From a checkpoint of a small mixture-of-experts model trained on Wikipedia.
Size: 8 layers, width 128, vocabulary 2102, 13.8M parameters.
Experts: 128 experts in each of 8 layers, 32 ReGLU neurons an expert, 4 picks a token, a softmax router.
Training: 246M tokens, 10419 steps.
Below are experts of layer 3 (counted from 0) of a mixture-of-experts language model. Rows are named router (the router's row for the expert), gate (a neuron's input weights, with its number), up (a neuron's input weights, with its number), down (a neuron's output weights, with its number) and show model dimensions 0-127. Each number is 128 + 32 x the weight over its row's rms, rounded and kept within 0 to 255. Numbers have three digits each.
After each expert's rows: "comes before" lists some tokens at least twice as common just after its tokens as in all text; "comes after" lists some tokens at least twice as common just before its tokens as in all text. This comes from a sample of Wikipedia text that the model never trained on. Tokens count by the router's weight.

# expert 34
router:143159095138122138116118083109157222142097095101142123091158157134060140132110151124095106118061087119141137169165145158103133083139151137132115049189105182141160080130135147134148152086131141114150068114072112109092139123147179102133122130121165141155104087156120131168146071138103102176099180092159186123136175135117150063174063089109123157137134177183121116139139109135156133054081
gate0:121160129130159127132096142184090129165071111046190133082170146121144141125094113146083141112135180167127155164085131121143106137121109167176121061105145150178144134165109090146053103064163077128089092050098108126108135094129115148131158202103071152120160146130159118144181132169133129147090134086102126112151134138107153113127149124086158199114054116120114088099101146165124150124180
up0:166129117116134156110076113141150126114136156152119111103129115083180064233155106130161111159113103130126128102094140106081167100123145194138121094084116136121104136094179115093180124129101088187127142167158104111055146111129123127121211077152173142152179150196165082170139138136145114072101174158100073131139101151134154156142075127145146133096182134105089160082123145180159095119107
down0:097098116107133108081087134147096110112160126166125093129122133169137179168170202143106142082119150121157172158120100103135110112125172050087164115085135160091097166146183105178108076141122147085155144107165126132042107123034132090134096092133133100091173145161131132123107102130121114135120123137170152150077183123153141108118195199193105081146150096075135128129142132131182142132167
gate1:086133100091069122105032097178093133057171157107136158100133072092148126141076103114127131163149141090085120106143167132096154104119125151144125136109106153112049104121116105182134078114096126128132152113126220081094070120101099107107128124111093170126171148094136147093146142146156137147119118104148093126132097115186161083109095105096161145138108111143100139067206154084088065157117
up1:126159061107136135113081122170143178086173135086084126145162123179105156107096116113149112174146170098101092185155125129069172123047084163097135112129106170110127085130102160222158099132088104128148099099160174086152095071089102106131175098140154101122121132114127093125182118156097205123142108077126106159203132096077132112147108100140170130146114122129074093110160108123144104119131
down1:174184119137139154033149130096137146141095148097080112135088127065094158111185051161137113158150162075149092145155158089140151110078166161164138163126113155134142127165125148131151130163159104159121147129122111137080093097133210097128143152169127138128184140105191164153174103132141167129140157154163160135171129112137169122154139052171088129138135089114051135152153130078084141178134
comes before: " |", " |\n", ")", ";", "P", "q"
comes after: " R", " E", " r", " (", " ", "R"

# expert 110
router:168152080085056139126123149141169164166164114084160166081132164111095077169189119127124179155085104110103135126127126149161135140158103183141120145156100164096172132091166079132159125086134159120104072074104111137138145191188123129120106117173112095147134171130085105092149060112165108077091133111119133158107134090144154076132090062115103112207118108097102127134166065157130095120149
gate0:115156128104139162193154079122058155138129109121165144130105160172085125176100133074105162118084134186161113132195086187182163124084156137159125180190159088123103122115126143154146109087178140135055115164067093101175127153151123085104133140167137141122120147076122127136138106163179122146132127112115159077212115152138133137140167159138154169143133139101146128087164147161122118107217
up0:139123120134154175144153076129140148096093119212153146169087099123126173154104122181104140090053097119128154149141145158107112084148093141135123105208160170089154151128125139094083151087113073126129087142100090137154174142134140104140131141152120119170153094096141095143147083131157100076100185108153130094134105129150062182128198108113116160119153137091141156062095200126073065092094
down0:107121142117136143147170130175112140125128147125123108114104165070139099181103131099077190115132139114132139162182107142167094158138116107110095100109135126089167118069120099139074101121086153143086098091141147096123156082099183055156052137119147094118058146111148124182068173136129131120130239141176152108096135098115174183115127118101159101119128117140102080124192094123200118141096
gate1:194142156072143081103087135182109102065148126144043106131141066128129111164115107101130092121150159128082133157151138129143144154113090078099086115087152111150109050094117073114095169139113122095108039092175110114118119130140091185163173070187150163134077076151124141135180126149130132065132157127115101094124116058133147155073107131143117148144120104111160111137083141113128142149112
up1:176057104183197139105128148150060149135184177082145085122116128134146062135121148107104113127138119128131127126124167135146197079103114127166142060157093137113105147124118153124130121183156134126133141113132125142089115171148108112116178130149095137095108103132121143161150185074157186138136156120071072186156152104144167176118167113084146148158144148162188081217095105121119067137162
down1:154107124123131134129144199194165121195102191158160119103121130130090137121108125118094158156137094074140143126090140146117139058125127116118102164157107173189188132105162150210135111086135088065043158095137133074160161088136161120132202118169100104169137107143095089119167134146136127153079131070132106157093121136133098095091113148099196120094106122132153119130143128058097159139121
comes before: " |", " |\n", " of", ".", ")\n", " mi"
comes after: " S", " s", " W", " |", " r", " w"

# expert 11
router:116103090074122128119135120085124107144082120151190141094143141064107100186139084177157077160128102147163159153179123139132116102170116084119170103155175139125091110094125086140126092124127144106095124132112069167095137160178091153126083155197138128123093128102170124137123085080160160072137121097187202158155130184135177090123132144109162075180109182137089181098118108106114127071097
gate0:148152136113138156160069129097150115113129170157183086142097160174137162113132131181173136134148091122187114140032115115154171122122082089133124066139132138120098067126137120136091146165141128118059129168113136088110107102131182111082179152134137148089123053129068123087095138092148101136101074171144122106158120173125131106146153128155126118085146147071091193111099127118054143126204
up0:165119118103170120161079126097146042103140143120136077057122160179141155065186116172166158163137108143138133161056138082124170170142149119137139107178198117113106127146122129159083090142164140114090120141129109067127121136141190130115183107151128185094156107088096130137097130065160135161163085140129113106171136136163127146108145113128174079102186133087087151140073124089078167144150
down0:106198110129142138164154107016133083147066178113143126165122190175128168160140125150147058142186135177153153151130100124134181129135124099130168106122153080128134102132110122123124091130153100197145102100039130125120108127167110095111116118130117154104162120140147117149146100161177145082098077092182113116076106124148093125130126082144162104067113105127124213137101142167098160121087
gate1:156112110138111071148092138115089148107140213132172152114192139158141125131139135149136162142135059140143090124147149108090200187106153091114093076130143150083083094134092167043139035079141093119104118111149134142166126110172081108125132105168185128128123145121155113132089148148099121063140199129123147127161143059138171138118176127098140162125078082149158129103138131121185106123124
up1:126152107141096126129125124153122122135116181147196156095092082137111156180130131122133138159111117122137105153122145115149135196117175102121049112174141121156125083149119121086169188044093081189087060141189107069110102148182121144147087166142139123132130131162134093114116131176081125103118183174141165113090144045134126139104077169140159155169111099156126158056131108171126105108110
down1:149179168125134108117128130122094105144131131180146137131094177125123129061172091147143160154074111094161077131143212146136066134121181134091025140106180143102143175131144172090154100107138114148097147128127101091114071104160150135118085120126106145094130052198088082120183134142121167101120096157171127092112143153188134125125156129173121110080122156095107127074129156079111132090093
comes before: " ", "ction", "k", "c", "t", "e"
comes after: " N", " n", " as", " in", " Comm", " is"

# expert 41
router:155167140132159114151205122151100071094151150067098090152118153084151071144113108076091128095087125112135134169110173138143112118092118210140113067069171112112123158122137152105106116159142135183135095099184110087082083140101122107145124118186063151087143106091115103091104094161128100109078156135094174133144183143153137183142125184086080170109132128158119148091112106187121165110120
gate0:121086153067077095173122122139167141101137174130160105149171157094151111116144090121084187178136085119118127143185114189170158153132148152169154192059119102123119069096155159146104156071116098132144113043148147094088092146082139129173130089156117144140152085154098086146118180168123122137063153134114088083132142113116130127109139130152140176103103162112164114100189126155168101194145
up0:106106117108107095072097093130127135100090153118170131053138083133139085094154136101127146147133078143186169221120166116128129083148118121185123139110156128113135095086140084132136129126083093084177166103169169125175093170144164121078064139103118116170098088145147165112174063101187154113089121106097094088128122146153113159202110105179117158146123084116177089151127108125179139160139
down0:116140132091105142078202119148135156145145147117146158178106149133177124122110163066095062091096166138145134098163161098147141171173110163160147125136066156146126111138208124135145147101094168082177103085164104114143142141116093170135129109105147226159115119176085181145057117142173139162060129107086184138103136151108160133151140143131161144139107087146108164143187085155135098121167
gate1:157075141159083129150083098084134101164141108127173126088118077104151101097144231092125125079133126114107141168098139089104108098152147129080136131092044094162104143139128109056129139120140131046112090100095153124132125157162134111117074156120167180162135120127139098069156151090154118128100107096095160133100118111161164106158124179145108177038160092118123132128166128141083179106079
up1:179099152123145147115075103115067111165143133131149147103126101110177057063111173136132125126130129078085147149069114147119096111142140112116154104084100111118107182131136110035169129109099135051123080105138168132151102168152125130185112159132196187135089114081116130121156146107176101118078123114106156127075149138170141110144076178134107181113131105124153110125141121123027178141100
down1:155139197123134095119195141110146137109163107093112107086043088110130134081175093125167122111097078105117129127131126115098139169142129170154132111190106142139169085104089060172135195117147064128111126146095111121095130117173089183100142109062130100119106125096174144152061112154182111122169123164108128160141118110085146119161112125131148154183104161167187115125115093102087107107212
comes before: " of", ",", " in", " and", " to", " that"
comes after: "r", "ur", "l", "ar", "ul", " stud"

# expert 60
router:058108083122108125095078086136094209159142134109074144125147176088132108134048115108121191131077124113166086080098137126085082102108142130097139073145087127135118128090132124122085155159076152101095097160072177103133159143152102151076117138140119105069106105112119076127129133146106147085125116077122170160146200176133150111151105145149154110146116180115051109061112101135115105142151
gate0:114105156127097083072132133130117078122130055108100077100179129114135120147181128113078147146147117089160088086175150181137090168076093184102071139114139076130153197113138076115120166076188135163098050083151142105133112073173144145157043146138117121141127118150087123116098110164168152127134108101143132173102111112132103111074096080164123137168183115116127132142124159126127131120070
up0:142142132146120177164161077101122140176116154132182155164116092153145146126088138160132131087078154114098130151113078114168178148114170047156162120169158197159131057158134176169142092205041161074133179169128108129124099166137107122099133090101151165160141161083106151105186123106107139098132135112098127119169192137143157149163133140156112110149065070130129172135109130131092119133137
down0:150169077107102111172123121158103125111105157114103122027159123126160114109124050133129156119098122130144101092111196070099143144148123159161117100106150119123138150151133063131136115128093135064127141163121074065115102172135050173115164134095134123112145081114129153146181116138158142167073073105154131143098141116187125098131097113056126119085120155128119044120130177085149092136068
gate1:070160169130109087104096160119123150129174110081169125163147125176143088084095163153092132161136137164223111125111135136170109036098171132152126125128099148164057080102083186096111117119120144170127146163140144061143131114107171115124074141152116164111167117117077115133152109131154118121137151088072142075079125182175156104144140174125117145150096127057119157089131080129144159173115
up1:127150122177111106072072152135108158144125105150109157077119157142102130203119145102062140132078169129104109124167123086123134148089052133196113107090139210126136104149088151139075139129185091115111117114127086096148095143124136135122122094098110160065145125139156080111132113105156131090099100156062095109044094083194133062139147135154109094123158178094167120123118095162135125090157
down1:153150052143126090163185142157131142141136097110101131083118156097170122152098157089130116115116077126138068130093145142160106123154143143151100142075136127124097164163108100135125094107140119189122126138085141122092219069181158108150158126144111104133049133120164132108113096092152148148118150141161049088149094168105076104157159165108195191075102117132119189082188182114124121119128
comes before: " of", ",", ".", ".\n\n", " in", " and"
comes after: " the", " The", " l", " ar", " ev", "The"

# expert 58
router:129121160132168149127155133096118086096108084157108170135057170092107097108157141105099130183113151155195162119120112044160103150201132142104120115158142147141140194137151150094118147107126176089125145147151159176096103144141104158156134153090119110068092085172152088146101114134170111117123100119147177165120084139143135147162120114155120156123137178229152122125146082177095187179061
gate0:133156164139111113170168116144130151139178119100127104117133155077130136149147101070148108200148109068164141157170178173079145104094143160103181096096116090073136124211136157135155115149169132134153078160142115119119084067120161109122150110111135132134149112140115161137161061139108152103077057103108111203108092113100076140078130083161070141099127100165107178113151134155077075151149
up0:102161147102086067161134120144140155130148125047151113138105155079143132106100098098138119199104098068209142140188139151099124084145151202107141083117063078103127170189129132132138116156164160169113077156137126094061098072133106119181139136124127113095112131155110190169142069126122142101101077102151125211158105147106099151116131147134117158127134103120129165091116138122090097163161
down0:134143156187111127169130163087050120221164132101104083160137051162074135115123118095121089101092094130163132159126075206146071093124121125190125138108136134151134133125169117101145157157138115119124169127126141075112137130136061170099114141134156085129167048109106211111175156095134164146167155125114161089107169104148199154104105167120133159123104148118152118145147133136106119091111
gate1:110057082131082130166097149114112099147179123105133139098116121158120122150147144191067202166102088133173154113060129141077090153168165158154141101177083140130102142139105165115188159149169074129104122128152107149148169120124146130068149138132134139148146114164161135115112097140144132110165179036087138102065155145099088084134133073149179183150137119097105133162100077160120166149097
up1:113130124097096114182134174145103098141170091109125121115075073145102149208118089104133181114099117142136158166082197101132116125132138136144159141127156132084119084144109133138155134114173137084085134093133133170143160067126115170095147158114121168112220099150160145160098120200178153069148168040074145173089124128116103121126133067091126176148127172094140136100111116090152147165163
down1:163164075139162173166149110170156118068109149108142115110202162121166099136170072132155099106109178137120127130113103122152179122102128164139102115159102067125133155069105103168177127093135112119126173219130159145139134092123081111093091100128055093115117167137102078113131155194121152087064093133119158097107142158073144132079096109175114091127133116129132075137138112123218141114113
comes before: " to", " by", " in", " and", " of", " for"
comes after: "ap", "p", "av", " sp", "ov", "us"